config = dict(
    hidden_act='tanh_gelu',
    router_score='sigmoid',
    balance_loss=0.00144,
    balance_bias=True,
    router_bias=True,
    vocab_size=14864,
    norm='rmsnorm',
    rope_fraction=1.0,
    attn_scale=0.125,
    init_std_qkv=0.0321,
    init_std_o=0.00803,
    init_std_up=0.0321,
    lr_head=0.00729,
)
Below are experts of layer 4 (counted from 0) of a mixture-of-experts language model. Rows are named router (the router's row for the expert), down (a neuron's output weights, with its number) and show model dimensions 224-447. Each number is 128 + 32 x the weight over its row's rms, rounded and kept within 0 to 255. Numbers have three digits each.
After each expert's rows: "comes before" lists some tokens at least twice as common just after its tokens as in all text. This comes from a sample of Wikipedia text that the model never trained on. Tokens count by the router's weight.

# expert 21
router:083129092202101123080126139088172151119160171099133180083162125128169156092079112109121117128124159151161113065135172155063131162177078140152134139191121145099182140100138132111096195104143160129093108160092169099140146144162141150096151171140152191136139141139082138080164147095121148167133134111140130087127207072136130159142083143139162108114160166202171166151051149162168134161135111136114077144141151151158121130125135178127101155139097099110106111126121093164109108131180101150120088110127202102164054169128119146118067139120146081148098139184071135133110149106111145110159131144084119175081101182081058112043141078139158112138144173134122115130140113164121147168068
down0:129130130139107119107095093122118089176176134141187108167122159171128120154133102120124140195171139104173087124101125095130144121141117143150074128174218103146125097151142128187093128100110156146062186177151128155129100121142124157144094158074081124121124162057086129101166185080148123116134091132143098204130128134112150097079191104126135153153147159168094112110049169153105174128155114182164096115176107119125115145078140099121090121075192169125118173200185185116112136126135218109109110146128116049137161136119127143119204104119173181152191163117118142101101134085094076138115118129132121111062141145123164115130135145104135102088109162118137179065070157047158121100132
comes before: " |", "–", " a", ":", " is", "American"

# expert 17
router:076146110173107135058137125095174195152137117092099167128153108134134106153126089109123118164106160116155104093129174158100085173138070129121143173213104101123137142100131152104097175103162148125098084113112123079171140170146191133099185188188148179155157177159043115105144167104115112158171127080123091089095144091111141115180126163105139116122149152194196158142061146180153121113154102134104125144134150141163101144135090132135130144137075103125105099095132057151147070177179126111183122136141154098148048151136132157093065163115134143137142172150134137131123136173161118110139101133103112128096137204107082124041132125149154114183121166125158116149070124163113157149084
down0:075119152181107151135190221136152123172126101110169132149163078139092108162158087064078162127116131145115093170104170072204143126096174146134169176164141112126113073137108130102132140129165087094129089135101132119155137144103104087125111104110118041107127091179100086165103148184158113094169116149080055105143159187141066142162129181155181115186116154066102123189153091125164130123153147067147153152133060151141192129025166178118108102175193108123169113138124126123081098096139178145171103152121132130151132144132151092100172083120060099152131103097132158108081129113102098155159162118080111107112162142069178133211128144089113117160122071142142195148106168166130104101113
comes before: "1", " a", "9", "-", " American", "born"

# expert 66
router:121152087159126152122122093109151159173148137134115127067156090119074104114060110099165118175110149128082071056120147106106146118145111134107117141123166118182120117139146134098128184154078153163118100117129164136128117143141095122073117134131152161172117107181128122123148093109163194165095111102129109084186181095082167153178078180144113142173164127209163093152137196199115132144191111078080135190122179136151158162131065160142111129032129141105155111138161100154084123092189097133194126144131142145106082126123153168102121212105172141062113141132149102124085152105154145116140112137081124104123158152118133142095139169169122128107033115125168147187103155186101145162138
down0:127113112102123116175155121196150124051120145066143139167160114167123120192151118128166133095144160098120048098127139148130217134122123085170110150153121097099111127179129097161148095147145119141138153177158118226162036159164150126125162207105105134050137122111109027127121129108137077148143163139099139137084075111089110165147159117132107112137227080145093118108133106161115106050071130140094093115195136164092141072085128117100111102169154080144110199115165086157154128116107175167139059114109138131137112131143129148138109040174157078185127101079111158129136169083150151163119120161157146138132156109149082131139130107119077150143161171109142107149140114116080100067106
comes before: ",", ".", " and", ".\n\n", " is", " ("

# expert 124
router:041159120172082142071070098146213157134163119129090119127176127124138097081072106141148127110133165121119132044081113106130126066128113152198142162140160082142092096120148180135170155129110091151138130142127139137113095125152119126123193158146148167123142124176113111070152150127148143158098146064140129137132109109128109152156137159137127088139146099197167120168137121132154086097175073120138139207123185213131123159140076135128115177124097158073169103134115082086118106089158070109199089160132162141117077107184205107142131169123187143141124146159113090127154133101084120119129120179080128112121047143075099112082145181118156076093129106155084160130151151185123133112139
down0:127147115186091137144163137125158155117087115115118138126124176132180139180100089089100080130089142105113140117087092121123077158126081121127128111214121165109136107099149093119194086141188141150118118119177114153137099137124114121155101159155088216116135081127064129130133157164081125176197099159090178146085106157173071114064088117108113153166137106189104093103111096136157130112125143089120147097133046102145063149145166111134181098134146176160146179080100115146142143095105184095130105117154121153109153111102094150119121112142080136079100167109170166164141137087158139130088135093173142158160107137158120098119108129079116097172087090143105100161153086116087052115107
comes before: ",", " and", " of", ".", " in", " were"

# expert 98
router:077123135074131145090137087085141156142193097082158144109140066111106121127117123110152132157101190169106082083088119091127151100130099100128068157131162119183127155118172170127133159173121106135083124130076154083169124189149094167116119164164164222124168124160097103093172128133158146126049125102131117144114167091189151147156108124186112169194154089165124136136106132162152099149158102110124126157121140162129131107143096145146135192079091134065146091120178103127102134135165087120194146145162144123171144137160127128127089179097159153122132110134148091114120103149133170131119084145054160156112118161122128167110126185163107080124122119131130123126139187207108145120157
down0:092154072136130171110142165137125105139125081154095179142100137167129136138100067101173107158131156133090227131114154162130151082174106151125114126189096112131142073093167092138172110156118194134199177111147160103145162165108170090142112117130101149075108172113214126150078142111072116143123094144107081114136122111121189137121142138158125128134166093169128128124106206114159108160116124139155111127102095111169132115138134087132119156128148123169114172162076118073148184142099069099150168153115135110131166107110151140208157161175081053137098078120087140104149100200169144195197087135140064159188134125153163086140093143116124119140091134126101134101111132072118120108164
comes before: "1", "2", "ur", "M", "th", "ib"

# expert 72
router:058145084134140181076157152111179163102146121099134143086142141154167111102118094122140128114149174105145124142129161161139135170136123127128177113180142109101150144119192113125123218114093129181078097146107111123159100141127128156088180174118141212128146160187098102089169155148138136180142183066107083137049143126124146157118037143181082073184158135202208141175112124179153114142128060095133142136143169107138149138075112187104154185092067150131104134126128060117154119154162117169151122168156163098131100154083143164097123138158146084162141135118090127137100111146140092098118117164081124137103099130052087122082164099116160120186147158083127142157122166152092175157127
down0:114119139059128197163129123082163103174110131130188129176108110156070151107146083198124073161142122140100164137115136119146192158125105125194124148116093128066115139118137138173060115126112086141105143187070099149123124132090150186113124185112138078137135170143114147121103175050078180172130118117128112111129091136159123143119116132170192152166180078034117132116144126113164193159093136108117094111181178138147135102125188106179132174125152112129149063106117153146171111122151145174141097152132122170086206135135084129183157160116119121166186117133132119189127174117176147149058163167151178117127071174140086131076169144109158196099137154116143133085110093038161137166086
comes before: " ", "2", "1", "3", "4", "6"

# expert 64
router:047082096177162157058094123067121191101106150127151161087173068079138122130076097117100148072127152114110111085144126141174144161167102130160148119154138128089169181132109147111084190189122151147087171152082088134125080124109100152103168171163139162197138156160080114093165175119132123151106135095067111086092156135108129145098098164122067100127148103215162141148085087175125109141097112126122185145157170135124093115167127153100174100143085165131140072129149135122119128104159131131162133126122135124136120171148208140141150120116160109135097165107172114149099156055109151122108144157135114131087118194093107153071190109115086118152150166089173184117088125168116185162141
down0:144128145190134130087137137131144125059193122078142088122179096152072105120167130124126114126159126121122093115150111082137152118081091197133181071059163117101176121132148099148117138107150084091121085094175142148154075105142164133156139131184179154200178086165098095082126143103114140163055223125132094156176177106181121103139141155077118075159138122083164113140087136112177174143126139137150177153102110136171138132088120124078163134086085157143154143153141092187147107123152018164104111147143111114130109173082084185102134159093140128116138136163110081131150129160176067179114132175102115087149117129194138116120069137100084107087053153061072104061180113098136120144105
comes before: "0", "9", "8", "6", "5", "4"

# expert 86
router:052100079139116126118148118142165150131119119133167139083150099133136169116114102129109139128137160136109114146147186200114083163143084157194138155138131096124126119144101112118133155158152128175141115136101148131127170099093123175080118144090123200149132115166125176112156160143127097163139172069147086133093131145133083158111072160141077112170166129223127116206100127141149120129108088142028164136146177151201145173108087146142095122085131134105123086133116115120127113139159123170180091183106138144148121133110210161151150144095126169122128208067086112119106145077145118108095099139130090169115077127100133147075128149142102154162075139107116161151146123173118154158161
down0:173110137187153172141107122177079123140192159145141119098124185150143115178120105105121169139100143081160147088121122093108048079139149190130111122107139126084117088129148080083132134098098104151095094065118117140126156209091160132117192152106122121109173148081117104147146108123120159138179147165104148130094108163128135087142086152073160176137099110082149166148125109144118157135155092102134138123142134115124110107117139155134131126058066189103116184138142174104155180127097172149121165117095055125153099186125135135156148112148170106151074135158117146137138139067184120091085095132085085127169084133091160108086120118052182133108123078091171122095171155132158102128093
comes before: " ", "|", " |\n", ";", " Prix", " ."

# expert 43
router:116154121136147147104118111101110129111104060133171143096120072092145114112108154121119075116148104141143053114161156130105117107136105128162099134193155123099110102170113120111162135132119218144138153126088104130155116124205135148124212171102145208157138169165123167114187154131163134165133095130027135117086155122125139192124077123148098172164148163226139158147096131188151084153139137107121100153110160138154136127095103148186152099134143151101104079149099085123085157110148114170161083129108162141114132129125159128130136130132174078105087146129151145133088137075081160106155048136121122148065131200090126128108168165137149089148147137193173155124127136191086072163108
down0:129147159164129141130124185153086164095131111154088197135165181105167130110071169143143077097080076153113085102131111085105094163140098131135137081131127183085149102131136132133201124086160079072085180121123082111114106135076099100123150106130114156104089136158142077090119128151143096054131104110145106149120109146108132214161132131159096128078127083142096114162182126151082153138127106159139144158115117145150130133135079183099125153147148154167096112195191066115111130077153134162123136120139101197110097085174167122126145173102153122134085140137159081139121122130129117145163103131139113141112164097100076108168104124146102132133116123138111098110174125173154154053160
comes before: ",", "1", "2", " |", "0", "."

# expert 73
router:084105093118094155130138095079159193091161083087142110122155097090086093138087105159146100170176156189155065056161131064140112121142082108081107123153138103142150082122114128151078197168153150136106130155159116122101083175128105129163138152130165151148097087128108080082161113159152113144093139093100112105142130113110110135175110164113090137165179110189184153102145153160169096095147062114111147179103138164128158194187018136102113132114126148076138102111193100125069080160151109106146110119129097114158104124155170137107073136162190115119104135118121113164149141130131101123138068090121124097101066142087085187087102158149100154137136142097106179170131155162035122143099
down0:070134173160149178161161115193149147202142152137120126111119118104132125113110099077100189158105140141150166127103125154094143106094129127147111149147127106149094149110160094140186144062097114136115123112126135080106124127159173146139108104105102169141188140090111138173087111103122141167053174178133127146126143116132141121127070157158069166088104153203075125166158152126106106157173142106071152146161118094113080092079127105117120091108152140141091123162063101100109170098122171129183115081179158115107116131114154147167108168137126115085085196090117115106135101160139214102179197214110087129153150110126139119174123117150161130127105122098176183169130104154113136181194
comes before: " the", " a", " that", " to", " his", " her"

# expert 48
router:084138154098132120107109100115155141076115137126135177097138122117101140117094080140183147117146116147164098083137133110118079126105103138151123132146125119109105133149177152098165116153093175129128077137076131116097082147183082198081141154183142139174140147140090081058106096088127141181106122120083081095120159069087198149110103137147079138158152119176140157101105152155107112125160088108051126201104192121188106153113075180167112129129108159124147152096147087109079086110156096152137115070156197153156123154096156173058053159142108091094055180070105094143139116106108155062148101121126133154073072167119099130060142157171129165194081122141113189083162108179092150149151
down0:091104096130217190104090128112122135113079153134143114137102147117092164149082150082119130174141067125114195147149161127128103104145109147140122146135136140091167151121107118140120114116175162118128156191106112176054111163141091087097120105104217134115106125081123133106178173156055112110123101128124097109141121112150073105085124071130171117176119089132155177153203081118148090122109110131114168081140118151126085070124065063079172115095139099180163109074138124159113098080106107155106145121129118116123096163131095144144170098114063179150132152147166127125134136177133074073154144141175086148122100061195138177163131157107137106145150076180073188102140190127132136117174
comes before: " the", " a", " his", " its", " their", " other"

# expert 81
router:075120095169114137091133131138194155125143105130145147083132097147109103095083087091197136122126147125157091128117191106116100145131116178154145158116128068125129094144165129110159188126078127121110140119085109111103124149099104132095141109165136159163134145209104134106186085174121120181159166059148062116119136106145116155137101112171134123145149149203109099160143159166086103172130097110083111196107183127153162156147104136074149182086128163093190115137145101149131093093178085098160115096140128101173137118133150133090159160099174147157085093100139112159126154148125161103113127151122111192096117138053125092092118196132179158140140132126132201137152118158111161148109
down0:111103140119075151114145089166133122141151123111133138120101137106101126093122071099134100132086171135135116082168151224148071136118142128141131113131096101126144165097147163116148195131143143207130124065147207185121140150087146096152162094150154090141162095095106126089146111139126079191141149171099125126085145129158134137096119148148145097142112143018173139113075166127095131156131123151105088128120125112130084094107097161123110101111116087157154133128106086149097147156156084159155137131127189168113155119075112138141128106119105088129168074148116117132129088173129200167108137152134091103142064122110145177126064150107107105183161120095099070147154070148137138143129
comes before: " (", ",", "\n", " and", " in", ".\n\n"

# expert 122
router:123154070119110143121130103118149152136159109099124110049128071088117068115160121129188106147128147125119114067115158083102091108136083095135142157138112119183082136117094184096121122180109187141126098189049176129163099144159105149139144187144168156137150106132135159076137128115129120130146160122111118078087156098119135149090142122166098164101174127185146199190098164143100097136150128121080134206130178116157133095144062156110096093141120140112166077129143084154086139138142075137153088160172178119122125201141143163138113149123171107129108155154131107110121155134089122074095070109175080131127128146118086156094154149125082135157183128137113196157104164169138095108108
down0:162178129101174115133127090156122125067118099158180141178098113119072170048155124144110137144180064121129140125110157168122106128097206173140136101117076116093079148135143092096073097123118158144126089105109083145130141205175165160116143175108136159086058153146116102155143100136108094168156158164178141067146069162155120142137181099095106077175108151106061153077144126095150099150086093104165099122074188116161121139121170127139104134112109129155129169151131142134155126092157145109119102105115133156138148154053065092153101048103089042174163093114176128114097082083138087121145116091147154093124175113134132138140154168080112135113127127134081138081103146084136130102124
comes before: " been", " the", ",", " a", " be", " is"

# expert 53
router:073118158115070107109118108084143122123108086128132176087151063166131116122103118121183131148157121144220071063126154097107100151125105161121157126176119112133099167153129177136145129160090156146142093133096151093122120135156109205121186152157144128154162140159103107111120099084124121178088120131119122115080169076095142126108122174160107149171144113180156106099081174142094089118112111125054086150127183138174087168127079175115135141133110135120147121138158088156139102083182086115169130098137180125134098170149157150098060161118160097077126141111116101163114135111122187124149163087075148176040120179106104159024163178176155149185091131116080180122191131197089136154078
down0:161102103147187134109119122128138082097170173176141110144097112110128149148119130074121109103148121175109107116112170115113123138141121099137136104112120131122153117079142099116148139179142054118115167145187156129102159196131080118191121063129146172132110112076134112128131133091115154132111111129154188071132067161159101116111115182104119135165088147178053151037108144098116054098121110140171150106130114121117184114128135033138145119159168163212126097138096102159078149123143161143136105133103114128090099142054065142126143124120155105112164133121143166109141118116163189166118116079176107083167153110176144147086124194146106168142113099143138172129150123075138111133161
comes before: " the", " a", " his", " their", " its", " this"

# expert 110
router:059113055172124148079059145114231169141137114132150157082186110174142117155120078146143141097140124160173120121127162155163149159105059116128159161167129084103148154141127148117127181174117133171128125100097101136083109178127154139131139141153145166125171149158076103108132110131119136144114177106134094121110137108154118168157060163139103121160150136225124119203130146129145076110108098120083136163159231162127136165135047124114127109094108121084081104100167115173093110110165143151197099132133174119186176180157154118162118150101143073122076147126091108133101147120115153116105106130116126154096079136086081149079155130154145160088115157123140132085080125182110137169155
down0:115121149129139099147117136163139163144115131104089136143140197173113110094128156054138131116144102146144103106182140139107100121105164194165148150118123126152121162082087138148139145133157160166177088205129185126181127183157161116140115123088145160115146121124170125104178150147192148178074132149110152185149168074111136091124117089135166126116104116145158127105119170095117152168089153110102106108120139123113180107156150078151150142106165162156111209078111099106152182166114121137184119113136111186078135108125121153154121143128129144133106164105172096143119105094134120154138073115138094122148196109158071106161143091149141130143174121131117090119150110093145052095139
comes before: " |", " ", "0", "–", ";", " |\n"

# expert 44
router:091115071078134131069120095080129144139138088127145147088179131091130107147078096084167100140114166147117077068121110101135100106113088109087097104161151098152116140156138108105138139165066132120113079162069160121144079153159101163106129199205153161188179141184103106076171117121153144175124164093119112120130196146096132175109115134128116109184164132204189155174075103143147096136122093139141176156126133141123114128111149199166147134073088108150115122100155096165109120091131110137151120157126134144113168115120168163134146173117164142085111140100133118148135135131151153109125124134115134106138130167135098148093151141147153136153099134139124163186130148165056157164114
down0:173127134117117076120117118184060111133104126108173119097170190073061168061137173129164135147106110101137125115085068125146087090128097094164108108164135110148132118129136130121116094173039128182175120091181065113151127108199182059109117149057132138163109134131173162162121159103145132146126130127151094087089157185109083146150138112141097105124151082105132168128117122120157129151172144148131157109135116116157152146119130135076102139161200084112138139110086126144028183135127121124046133073120157153138199156089128098150160091110144101134129081101141114135125141145155142096170172192145112097161158088096164169151087164146176154139134102189094089121140154163134153080175
comes before: "0", "9", "8", "5", ".", "6"

# expert 91
router:063073114165079163101140091095200151101110128111109123125143074135131132170108036142163132150140193125149076093123143115118137127125071159118122143176182092137117152138173160148149144164135157164115096109073168116154131113143097130133138167131160208158192117201100147108147108101119171138139131116101112135127139084101156167136123216129094116138132173176173138134090147134152087128154113094057139113083163147175151160120120172156175131069121131131152119108111112179089131136185112165138066158174156139199119141104143138105150208123149158125068171103167100125111155132151145090127108119099102162121159160132095126086165150158116101160089124113150176146110090180085138161157
down0:137117185074145107121126151158161103139080094129123114111094146156124116079148104127122134133192127133122084068118150116122079122121098119094111100087133153110140063158113100149118159120167073108160065080134144103070076157174043140127191171125174093164102131212111105151095062091168143113084138118152117139114119132143143073112119129166148104171128141115158081088099117097127118120104117131112104127119150192168139146170120110101103131114172091152128177121133130145082166143108132154135133160136098140185098151161150166150130144153178093131150060102119118131098126139131114151078116137123173083168165113124163153154098165134128189129109135143115152142169126139114113143185
comes before: "1", "2", "3", " |\n", "4", "5"

# expert 42
router:034144141077119183085112093096143111114129114100140187121168099102129110097085093127139116136127145151161111084129138099108053136146108132121130121215154120153162092162140126101070132159080095134119153118124184086115075135138142177098173129162150176171189137109138101070180139109158066197100138103143131093067151114064127162130106168113097115234179163234080163120099130135109118126108129106130102162109168147148108124107120170111135153147190116166129116098148078133059134116151132151153101136116191133144071113094138163176093139115168098094077174149116164091161104165128204133134095119132135146146123174112138165103177085174163140125115159089114208158071146146068092162112
down0:130120088126100130125091135108090105121109130181114149193146148083147186133125114183120125115126137124134124133196136109181126148156176151142111135121098072160115104110114160129142117142130152137127149127190050101110089097172126118089077112152197126182160082099087166165144156098113152049135113117087037091123149149193093125128102168094120075144081131109143135128135170169141215144143113152136090124072086128196083117120191153145163117150085131169157126091123059106146111067139120091110067114108078095138146192133080092132184071114107154078163159178125135123106131149097067157090132133146123062150130109134111151158134147117032149166139065099121090127143153162216173140125
comes before: ".", "8", "6", "5", "°", "4"

# expert 41
router:075185132128123168084108076128154112128150114074148132107105165126101075154081091101125117115071141127136101112113143067130098095161085161142107140146127117185131122213095176124121125161152086114097102142110152115097101112126090141190133154169142255143156120167096081097138164127162169178126146125054152130119162092123150145120140156178069063128133085248136074134132114116116120139144133112111181149136106164177107120133142111110134108160136146133132123124158149073151096146129117118124113141152199139153093142117213143058056140126117108112128149139193099123122155102127114088109175128165093197128092241090074111074145135143137117138167166118150172163113099148149122133123
down0:126145125143123157081083152146160136135104092132100092183118163094141111096102133092170123031181138075106125076129170143135160165156067130117070191085089104122088182106143101171114101144136108126120152106161152102152118092126087190106096138079139132066064152119098170149162152176111151065114136169143085098150056153114119108169133152071069096158123148120134108106139084072149104120123154137118061111117074101153156142085146108107092130125102143201164171095201139128125166095097155097124135153139155094115127112150115117158122130194113164147077144161121144154114144153126074172100117113113097155120094117108134124141125129129142159170146093091105161151174119139096193136109
comes before: "9", "8", "0", "7", "4", "3"

# expert 100
router:074171099078089134090120089121127179119114146126144146123183134148091154104094096100175074129098137175157109086084145099141127159132125138132108155161164092120147113191124164128156097132109143160148118179083172116138101136125153157166123147122171206180151126116147104105152167138180165146109091101091106100159207127132161139175101162168113122156132091181139169110083137216145124189174108123081124211138169114168125155091060140122103092142138161080142117103148143130038089118152135153137092151180143143154142179163148122119091184145122090141101141139122097129124110124127140126123139148105138185097121181087127082102153138156149123100141161183090141124067139191143142117077
down0:142168066143060212160180129157086103066145144175133118185147132178116153111117142122098137097137162132055123068146106090127097109161162095116140093121131128087144093134168088139148137174144073145115144156130121154126104052137115073130109212148108129156135137166138111106122149092140064196053114157138143128135151158171090146136104140104124074143097099075100150153120083126145150089113126112157146128125107116147161099134163126198169133157161117131143087080125072112169089144126072120100076189137100131099111202161130126150123164126057185127089203139082143083085113124166138126146122145114111144092147127174179149165157126102060128120165129161147099046180107113150099152080
comes before: "9", "8", "7", "6", "5", "4"

# expert 84
router:056105075139119130086139132122151126140141075117142146146175105128094127155079108107140136167166129127101135093150157130142033175144122159093111141145110110101119112136119119104124139141101122142105147177094126143171138127155148166137149132125175242193164138171083124117124095116142131159123122137115146164083176088098160204136126203111085110188181150164174175129106203173132107097135099130121158176105186139143134116125073143161124140120109135110143123113121102165072126138162135111216093163142143094134115161132153136094123189136200106096123130100137104183121104078111155067111087100121119152158149170120125145073144177161118110165092158159140141163087099151084164117111
down0:091096089137064093098141130151135128112080183143196121150125150156060089143143144106110114094095170118111088148183130128110173153148090120194129193136133132129150100119131117119139131078103154166170167123076094119164134140154110110136109110104102130084104163094068124100118089121133078140140110162167184089177122100109087124093146145107141135070135139070103127107150140091095141149157111150149153075157166128148093123122153125196124099123125111091112069109161116095115094116116128079136128171171109156135146158112154079122129151111145182099146158158122127080125140190115189128090147074119153159121163127187186090087072161099133106059125135156135132139125093096194119109185
comes before: " ", " —", " .", " +", " –", " Yes"

# expert 115
router:058124119135145149122099140080153186076110143083169183139171107157117129072140081105131144117160151168158145101083163065123117112113104151154107166128130146139101070180146116106108109127081149123079089167129149073106097100147123193097118143145142186113201126123123117013121145121074143116143098102125080114151185104070146139179103159165084148165195088202102128178100094174178127171089138094052145169125140123152118129136083137128100110101122114110126103155086092135137100079129102141134154145160149165145123179142142111134049154108165106117097177178122094124145129148081152109123104134151139183121083147135096124049164135178141089134143154155064161105087106176147135150120
down0:176167178152076138122168141122121107166091108097191147140064089128178142180136119109068094137132141141125143175139067127110119061027133115094163105150085127122168076112147140140161122100181186084131100147089149120116158098136143128154144136144113092130079121044129134153142133180080163080137138141125163071168075109110071119092118158150111088109096116182143152075119107116101151070117072119144151138153140128088140122122108048145184097129146164163150144128170106086179179106149151129163052053094138102199158089072123119077122109255105127064056142165090126135146128159079142070136120127108080157139104125095126122079076123095143123117125068101137104130130110099145086120116
comes before: " ", "|", "-", "′", "5", "4"

# expert 49
router:108124064158137171094147101101159164129152121072130119132145082146130121090102116123175143153132161121096107056065126113133110156158123149147123165163160138161095096103133147073151163155127168131068117127110140071156129177144140153109121157166167178125153116172075097102147156083140151158163155143126101141058164106151153196160122181166097126140166126191177167092112112179100118133186115099134163176106151108175165112164055085106122143127123132115138070118133089136151109182177119165165156121138156124160115184139103141136096202111151154133085189107148072098128099134147136111141149130109154121120109194101084183109122136142143128127138163106180143175113164206116129177103
down0:117131120109055100151065118173119154113131151130132101142096133144098152152109115145222069128106122129102100117135138112162146063122160161139154103145162123129157130139176067133117126132149123093171118112150125140185083106113125125191137116133151143201136131181097148181184123159173073096121158078121129163131178095179127165124088137108092075132123150114145142173126093105111123100092160110164064134108127089124120125134125116118122134110111130174200066111159121155103084112162072132148136155118100161126075159184181099156152153153109105082137140136102090070130113161168146142119133102079185099195174122176135092087131144100134123151217118143119074140155062080145189146095
comes before: "1", "9", ",", "0", "8", "7"

# expert 30
router:099140076134048147041128104071156139099142077127126151104150109117165119123137112077162148113081111159129098074136125137098061179173141095141165124155135101133121074163158107119143126126137195132151145122080082109160117185155156193127145152176166234153144177183127122109117106085136130173124084112039148149116183123129151155144120146145071107174147065174124152110116171142156091180133087059118109132123129123132172175108098074128128154103095125086105102103134110130145090104157138129173099171121148118158117193125168124133103188095125111122108150122179104113117151107134148154129084166121109123042082155122067094101098149177131104145112162130152104111101107125082080128137
down0:166094105076123133199072110158094191084098158140145119076142131182078143157163166121176103103097104109103128103136154125114189148142112124139162172169066151093083103128144145096101175160120142105086112139106133116110175153131170064118100153158136148114129115107136173178126153087120071115121142125098132132142180152066148150065175168140159150165081093148148162166133107148176096109136136136161189134139109194107121099125107094159124091120145163187077143143128114111158105173107170151133141075156119078137097162180091085114076087116106070124114115139097137089155135134111133157093129106099175173077085133162146091120144087150119123114150225156104156075173177118113107082163
comes before: " ", " |\n", " +", " Votes", " −", "%"

# expert 60
router:058154085120095177098142096064151170133168087072130177095133078142120066124132110136145161111142158170192072089126120082093068136127106143117149102141122127154130133149157142137130151124120177160152107154112131089166106131126155164118149157155173191108153142182044169118157160135127116150104170078092073091095186162139083150136106190132092118170142134167149155081129114198153096145158092122120173136148209154122120172100095133094128142110120137106163079134120116146164138095188094130183126152146136160125162123170093187153112143129156081126130181080168102143154097080158133136171137131102144115112130162097129124066164158135170113168126128140102131136144168180092135120080
down0:136192144175089072087106159169177122170115163144106098136106148126135128114179136155170174121132095126149138123120097112145131147105110139163110094118145121138142118147176088202113130081146162187133088106105119072111185152126111118118123142156098132037170120087134141154123124095105076154140156126115082170163146145155120119157139151168096119207111186165119100124100115139106148152147099142158091099143123146103114144114106156124032184101176156115069123172085147080208029157121113111141109092149123131167197088106112156098077126168102084145153174121129108090149145173140134174100139132173062181068101108115190184135073072159122105130142109150112092145130160178128170169139
comes before: "2", "0", "9", "1", " |\n", " \""

# expert 6
router:075132071089134151060113116099177170100158048083192120122167131138099147072081090087231121161131124177144088095120113086135062150152102141148063159124131153123114176144129141079122131189135126125150131151098124098179137157139118179127124140161117198198142150154118116055150128121146150126165131085108069137116209117111123143144119123176072128158186092184158123100094180159136090145160134143075107138146161151149136103128061138149113134106084123114143121126148118132096121122158101100139141159138122093143152140131135132094092216134204088135093140133119107163102160133114119115108105162137176132119070179102133136073133172176159083119117159098125149173091139161137134101064
down0:138147117093154102156114096140085085160142127163131120098182139109169106126153106148106162112142135113088111111080085137114104148146118122175165147132102123044115132116197227173163131122155152139125101138164165113091131142153092106128065123167131148090140117100112142141108109102146049140130136155114130131171069112107154154111152091181128109142144125170145107149129099099176202172111129114159128127154146078091099116089138093177060124169089081125119126116151163103152129101134160149130162167109155154107171147075107115182058099098098106170131168110120138145147170135149149129124145143151137118168182157192115197114102147168058120102159122118114147114189174054159159137120
comes before: " ", " —", " W", " None", " B", " L"

# expert 7
router:061140101154089189111087114131138144143115139145149130135163082138124129090120127068121164136146141200167108059073104100095123146106114126119118190130090111089140106125129096089165092135072138152193104124060154104148120199191119189071157171123142184184163142148120128078133145146096137160121105090099112072154145124089176087137133149160103131140137128199152171160067121146111122161173150120067111123132138132139118118160107169146179173124131114120125094091130139131130128109150086140158130095137160154147081129082183133144048108110191121154094156162118145095111165162114180083155100122132159189122070156086083131125120102176076169103102126135093174131092106147111138134107
down0:118136176121120164171136093091133129152062111121126090175135144141141108070128109102164142125131137131151150101150147133153157106146129155106083063128105101105109097138141086131125107115147142122159157142117134063167104156193085109187076152056148133152089126147144077080159098128172090146125133112071097122188125189112064168115109082153139126111121134131116104103144078081131126106112131114132140113178093156173086103098161179202174084110165083144174138142161092142093122112149165093091179134105147139125111105135194094164115109116146117110137088174121110175135170114112135101100177108134114115079193086108121134158128155124155190176125060191141100100109122123142146170166
comes before: " ", "1", "%", "2", "3", "4"

# expert 61
router:082134079135119136117142110086164158112160115132131195127176105129111137156115094052137093095109130147144099073095179098107125105050105124170132127147178091184149115174146147096127151190130153127143099162100198121140075117128107140113187154194115191165158107154135099104123169100142085146118113080092135125097190113124150127167104141126076144195147075213110208164118087205159145201124137154085181170128159151143099151090065133119134128123133172169151111101173090132109053132179100091190091162106154169104119123160146091123103158087130128131114174122171124115121132130113127106157113149115143144094106189075104138074152136187120134113154126128114160133113093153125140139115
down0:145129074142103138116129125137071104089107134139135142130123133069069186107094133131091117084119160181097036088139126124125146110152106114129161076115181138142129112137148137117076154116097120131128119108106145136175097068145129144175105160132174129111174095163083151135123170106071082127079133113092230134157137101121171136130124139164101144121168115139149074151140126219164132118127064100067135133131122139103043122183140109143182108176135089088196056126156063172186113074146077119097184104146154116106170107103181120128183174115144152087118123163161082113135199071124144088131117151184134097110099129163127088116169094117112086085105102138123125094158074134153116050160
comes before: "0", "9", ".", "–", "8", " |"